config.toml
n_layer = 10
d_model = 160
n_experts = 32
experts_per_token = 2
d_expert = 160
d_shared_expert = 0
activation = "tanh_gelu"
moe_layers = [0, 1, 2, 3, 4, 5, 6, 7, 8, 9]
router_score = "softmax"
normalize_top_k = true
routed_scale = 1.0
balance_loss = 0.00623
balance_bias = false
router_logit_norm = 2.0
init_std_router = 0.0298
lr_router = 0.00165
vocab_size = 10404
norm = "rmsnorm"
norm_eps = 1e-06
tie_embeddings = true
optimizer = "adamw"
lr = 0.00293
beta1 = 0.9
beta2 = 0.99
batch_tokens = [32768, 65536, 98304]
seq_len = 1024
train_tokens = 255000000
steps = 4247
dataset = "wikipedia_en"
Below are experts of layer 3 (counted from 0) of a mixture-of-experts language model. Rows are named router (the router's row for the expert), up (a neuron's input weights, with its number) and show model dimensions 0-159. Each number is 128 + 32 x the weight over its row's rms, rounded and kept within 0 to 255. Numbers have three digits each.
After each expert's rows: "mostly gets" lists some tokens that are sent to it at least half of the time. This comes from a sample of Wikipedia text that the model never trained on.

# expert 31
router:123132140104171118124144141162104134112119108071143085140118156180173132148078124151077148175122161119128135199106083157157107143142160119110217144122105100154132068113074143075180153116098099132068111155154092088152131104093102165138181187136113181161115164098145145141118163106103122157092121154053078156107126109201097148184132095107140129151084114114103095091092146129101137112155076184070118179147103142121111118155118191115146156183104133086095109168168132150133188110170081
up2:133112159118118118121118143124077161138203204134135201101144131116178076093146106095142165140162108057131133143145159082138157118124101110093127156117045098095130130109124148202145117122143154119056196123096143157120110172105191058153121080098130158096118130130151183152060195124080145103142075096122173051100149136121130131106115148096137161158081097213102074149117091151155119121161097150101153101097111113119109113116153114117148126146123119118111100161141122077112135118184163
up3:126134110151129186099185124119152182218120110189107122123144118130139088068127149163144088091166150139085067117136100127054126167157146136143126073097150206126177092118133139155091184156129055122163199133115128110081080125135145165139175153119155129175126099161109136122180082162120124114130182117126128125180120127137102113085159099109105098130148059152123172118094080160078118102108189172177088156166134140184126155127105149181137136119101133142086177141128137125129140071113095
up4:147182128123172151110123089081077144172192052108125100098175181153069129124115155120135107128128091153142135169118120159099157087053141107135136115073137061189122155152163127096107154000121172165069168177108175127096143172097166159072124114131128132115175127169135160085119128138119136119173160126073145101128181142131124102129126124114122087076126169162160130132120144152109137144160136162179109129119139154079080101136127162169156126085146107097161117147133154145157167091112128
up5:150139145123108142231090125108119158190165061158080113125167146169114145078116116122134109141160116175137093121090127140090207127100159153132113095145045162112147154122181162170141123117157108139119168117113147168156127113111185100136128116184157120097079117137091139116159149140120100172146112168108136075087055135152099145124116119108096174093059138154177093138134134126140169135123135191172116092178161083091136130153128095115141110128203155139122129151150177101132076157220152
up6:136086096129118092100140122184108108101176080127154182108128171125164145079111120112136146110080190131193040096096163147124102099132131111147128123137099160126123121156125156136128067066134116092096079106147182116057150096132123102204126091113036167126125142055164180131113098115099180082099160143123152089102173138051121146149121147135143089134162175166143081166132178155108166105122143173113152122119158149130166140067143114164151111097094143126153158109098121161127128188120140
mostly gets: "y", "ers", "ts", "ia", "ation", "ent"

# expert 13
router:153131113097096074069083090109114088159166169134134120069139163110148126112103152108048117178118148168122150137146082085115142086086131183150138121113136092117098085114104059110112174173162158147118101168099097090059158096114192132135160147084111080183101152171118092126187120134126132135138105129094100142189106079083174131103096126087122174140158158130159147060125128136127167119099130155148149146087094141105173134105105126129151109087166103126089108083199101069091137187083111
up12:140144105135123157184085134125077120114192122141130126116111130146147090155141086113180076139074115137160072086165114124190133111084104087136076176141133105154167123123123143096093115144140178090040093216087138180124081146143103083149117109076147126144120088147176153138102161160124107112114151083162149141133191114101172085077130086193134075084122099108166130147089117112156132153084197111155114157090182147107108084128166116133132129053120131174132108085106154107108163130161140
up13:140084095145157144154099108100059148110185114091093125117115177080145145131135137141129097133100129126149169145137138100152120147097161100128123154083157113113199123097153159149093129084109176152043156155153108101144134049182120131091163128151098132138119156135138191096149130131108075139135108103123177124054149138147103095087195087072119121124127047097197095136140130187081152150069110096182129127083158103168102156058105144128090166110140172170127133132120157115114185157107087
up14:084165116155094114197116104162075118129127182160136145112089156128077055133123202144135131208057146106160182121095141146176130135087126121140149129111099060115086165110150140131151111154124123104073130121149075101128151066173191095086128145162115112122148153123120127083133150145112138110081116095139156065061156108158072124103098096146144106156075085141125082088108158157123113121094141101087086125119153203178109147151138089154149157166165142097118064156151145119100126101177117
up15:141097170149165136147078136108154213067206129128117188120095094117128140140194131161128140163080148138102146079151155093071147062045136083148138136132111180167173154127161189131123144136124117175078140144111131109154102121113136141192118117111174192137122098121122123165113083133119137103156127128116145097150141144128171118077141133178204156127105157099151165095169133143112087145142154154138143144127046122048127122155100152186135155188157120150089114097193131090116121120147136
up16:112104153128117131168085081214125147129152097070133098116111155130170143098139135131138127111112082097147146084113159137131120120051125170116099153136147138128166111112054142119157104133060102097128091132178158120101116089160137099114136110192093145150116077132078198065116110150098149068142084096100173146119155114168085154152114191043138056082096078107173152127094093134115121117124111119128130149087109122123109113169129135160160076160094119113055174169056119157150157153138116
mostly gets: "ti", "af", "gr", "au", "sc", "pre"

# expert 18
router:112060115148093072200131104125162120135137166171127110111153106086167128119142112115118136118132149118102193153147155137136158089103120148169147092137179086175113111176115204056138199078117190130125169113162101119058102087138107171136136092110122088143150132098155146148127176107156164174115148159116114128162134167144186173127132144133133095125129180142174131074187137129080076155138123150060095176103105160139095151194136086059142200121159132118149109140109096133163099105151135
up2:154197124112137118111134048134122114130119120118121152106114112143070148062148124121109090145145138150057118175202093168118122221164117106182140148113103127126108145125133122122127145090120119169008133071114135152139099172142094108136148180108151137169100113117084142132118074127136109123176127082133207118196076147079123090128176166089160123115143097127107163081138137098128167168095151123151156102112113133096125152125181123149142116151091098141186176098076147093161172118081132
up3:179155125078158158091138156091115144166133167081156137108089157121164102096163154117120089143173144117151115140177102096120110100098054116079112131091111161108115118089186123097119125139118117045162201155133143155083075100140092128157132056140125181082122115125152182139121128161141131159123189132181100130160077176117096130120067056147118150075191148146123087155096119130142160130130107117175168121148150136141110095175070131173080110146088173091105099105131079133138097120184171
up4:159118098111065102137114190152164065121110143077142138075187155145197049173096071199089097134154088077163118113127144048120131122124099135163071097156098169108132128095154094100121154181119113108118139132115136109133157139125112134084157069101118137089132120120154160163147131134141123132145109146061155101116091099091159143158071067166116115110108049122167141146122107165152111146105134130118136124183164128111115141196107046164098107109127141159111155100137057116096124150167138
up5:135085173136091159132128132122118089108155076119164155084108163122143197069105137163108166129128105096129097131115116169104133189154137124187116102095081134103109125123132166094121104120056089119071096063139161166155105150142185096126144194162079116116053137079130120173127156108089114123071230106079142104145095126116141046127146146111092142142117110120090193123127144120170153137126151093152122146128121081082206139066128150118162114177119087126114099163114154108113086139116113
up6:160084221117076105087159144188106093149141152107115102092095220112149043171158123142102183130086120144179127163122158134157097103163157140130127126155132173102121121155176096132110086167139054077115130040116102133154097146152115111191136147163104083142138188137138109118102185053107111091168159117110178078127153146144132103100190097094118110087100131079103098159120118136167139155145111171126158108158144129132169095126087068157141116106105136109108120124165118106126132099121134
mostly gets: ".", ":", "M", "m", "U", "+"

# expert 6
router:161129138096153080151088137165164154157064185166130168161113182083180160132079149099096172138134134090146121133098088144162111102177090097139145113146065071225136136149108151113138122072181129104173154133142090110122104136140111142139111073142214119181160121102108129175128191126164123101118172137094093115126096122165147161173085129084145085166081126105135143172133149185118095101086143138165125137100138088155126082149140140154162138088118064093201121127111151144140092087123149
up2:080160188164025129142115160138101135099162146077103104089134112189100141166116160152118107134128149111086123085147112139086155149087140191099118116095103134129153134106124111118163173135108113154149176185097140133121149135132123106044206178129098126130170135193143136093166104092179114147140115171164132097070090137155119120083097097152153164155104084112138095127097063154147123142116133105147098143062131155122098150136133032068112118173159144102133147102121129124191117196097106
up3:045149150108144179073163107141132100083122171080229128106148107149098067112102157129124151161091065142111126091187116119137140131113149162135084123070100162127132113143113112098150096135109147115099090134081160125097143115131124127125122112115087105127101105137152115104070093093162149099166131159128220137126156143116087117139158112102101127143120087157155107163149062156137095172075145076082160184082121108104059111121179136125085155206090151134062161128148117098149068148151138
up4:074109105150098143110090059105092160068154175065123092163180126162094124171124121150122101129164096169067136114154099147153145138118099145106112115147141138121126171093120104042067171126134138150105190100108128129128103129084133103064107188154050094138131103167128142191121149160151115094168097093145146136154082114223037124083127082106160111137135133099081105115114163119119128141105138126059116115074124125075119123129135077130070156161141138134146127135094135159167144118100149
up5:160110067152134112165117127134115087105125095112163103090148144159148152106114067132080126114182154100125058075091096058130135219121123091136162142128151126099114172139099128141079092139083132158109152091120129134151165158192113170091126145141118148108066091092113162187199110131117204082159125082128179069112168082144073121105139125125070207119132112205135131124094126125105145169101125121090163067103097163085126128118091112159101168162127125131118124120150083112125109114109141
up6:094143173133125182079088137103120093128178133092150095114182146095097113112149123136147145161132147126139134083121151174115115114117141130171087134109054143118147103094103169122091093086146161141113140118161203052099134153079160102157196153093100179111099144055142154120128142160086168121140144140159092125086176135143098088113166171167120118128109115134140032186177123139155165154129129092164153163116164133088096061161115079191097119128145168116115093158185115137114051150110145
mostly gets: "3", "8", "2", "6", "5", "1"

# expert 28
router:135154084068124135185089120114160152134140126171179166123124124107119133127142122136157133187130147155122125119143213144096112131116122149115069094073117200167067081100155163196127146144149148125148098117121137141144119094153098156092081156131119208104106135089124161080115103153212098122100133166133136138092034067128065184182127149131121119151075186128126166167115124103171122109121097092157154088167124169126161115139130068150137132090084121125143146086108071090174118132113104
up1:109115177125091123123124096111176129180104135168150140119153188096167139136149086192209158102066073062093067126141111087131132100073150188147148112113102144120156133098089106134114100140095154096155138137123067152146129087136157089141177165138171128102137162151071134143093185142155145154125100119152094122148156115213127162127138088121146143133159125100172121128114158178104094090154114160142106136121147207117041086129115143162136186117146141074051188122128130142138146087125151
up2:141122145134113129125091115125119167098148123136106119130109123125187120114135143122072086193178152145112113114108082154151076171129111097155157133096063074126173116053148143035132121109119119123107176180188174127096158121140228142140171128127116144129129158120087152139123142120118172154190158135155147155182123162146194107101093109136120133129146182191123137096115080164157126074128137179159074160145161047105117125127091175144067170139111123189160163080123159118167130140125117
up3:133107162188161130134128089123163124138170130131123147140092161079161115097162109130148180096106150102158061134109111124120191107100133125152219138125114112129116121113159145145143081116131103137168065115092111123073092140121109128172167169089128093127112196116118163171145126146064168150179112178102079062138166120160133153083100143178101118141157124136203146170125143192105084177086146130137084152103125163106053112096143171098115114096103156152044162123121104097157094130152189
up4:109127100154080077118155104111107081158138134150127133143086119076132090159140099148092160115126152127096082092086142137166137118171149110207101198155139083112148114102140101119130111213111185130083081106149118115110114090143103154136121097135057129104116170104169107188138189066155164079136123140106092077123157153096111059120141035130101188171085129091186106136139168168093113115139145121107122146102086082105140109128078132117089133175101156160101119117206139125090123097133137
up5:137113105151110092112107158096074186107159087145105159142115127117180052156164111059106117160146113151130115174133123090158115092118125129165179095127117078122141160147164125107147115101148062144083129118123150155097092087134158119147138098147148113110192143203098143108127121128074154141180121118132140164146141170163139170124096126093135134150151176206156138118196085145138117105095154174144171194188161098072130089108103204141033108150134109149117197097104122127175104151112126
mostly gets: "first ", "would ", "was ", "season ", "became ", "later "

# expert 2
router:116134154126177101132113103148083181149088199131174121173132179144143175112122097143129087130143170137154093142151051087159142153180184147063199144143095097161138070148082154149159105107149075139062057134160142110147142108148145079093155113093127115171117173131124116116102174143182120146171109155056104156090157101210130134143119060143095128122106094136099141075097111115071128122153129130094132160142109184141136099131089122183151146141163109121096175084121115129163154123137088
up2:152126119161110110206133104124088115096155072183120149147109106114191140095137106154084150133053117136089094111134105142174155147123110093118104141069092165111143147188132184143116078158059095100140142173111092125152132102143157157094139114097139148126141118087124177139097082178118171129124126174126099114072129115180113172114119134163169093135100173096156106105125082133131096173059156104108150026176155122145120068137142187110090145143100071094117109129111156144208106165148119
up3:133179073155160107139145121078087141193092029167115116107135186120190126161157184124116099139183059085138201163118119120106122156094089122165030083095114164110170096165148138077100108146106096112129188104144153143141139176116140118122125086136173122107100115072125160126083203110115171138153167112118166123114106120133087171171151123091100123066170089178113158141099134146143113109111149197124135155161137130102150098136144137148135120065113134145152151112143147114135095105119152
up4:142193096188045164179128038056050070088164093129135104118079119112113105068117107128083134179113141138179117159131115161106179085093140141104117093155105154115132114155107158175113126112121156123137123084121079137080103116081112179113138123078118128142144094145129117095078134130157144127125168064166179158079168116142159149164130157132141124168075116129140150154101121113140161156139090172116097149097155145119080076138144107138135115137059077117124116108111170072158111151192116
up5:123150123199090113161149053115164123148168106140105108119139165154078070168115156122138132115139106137187129163104163100117198193143152050112133070098143121052166105161147177112113167120166150101144092051140121125175072094142141166113115080167173140111144166126151171113130136132082106140169113115099148080177091164117117116062102095089130117108154120139136156169139110107103095148128115119177133191148151078124078128157109081082134087157173116126163137145091092108091147078109153
up6:099116132118100188169121115122105209130057114132077128062185164120141150079169129121092161090122144065122140137112089108042117125148089116126151121098113181100156134121128166030105112108101107114147139138095170102095145117125158093105125157155148100151117132084107097143138059121113111093151118126094114124125092085072152105125096071088146123135083151150166141184154167186145141105036119083125128113134124105081096085146108142119148137155134174165167142144103147079170058162112134
mostly gets: "tion", "ach", "ow", "ation", "ers", "ion"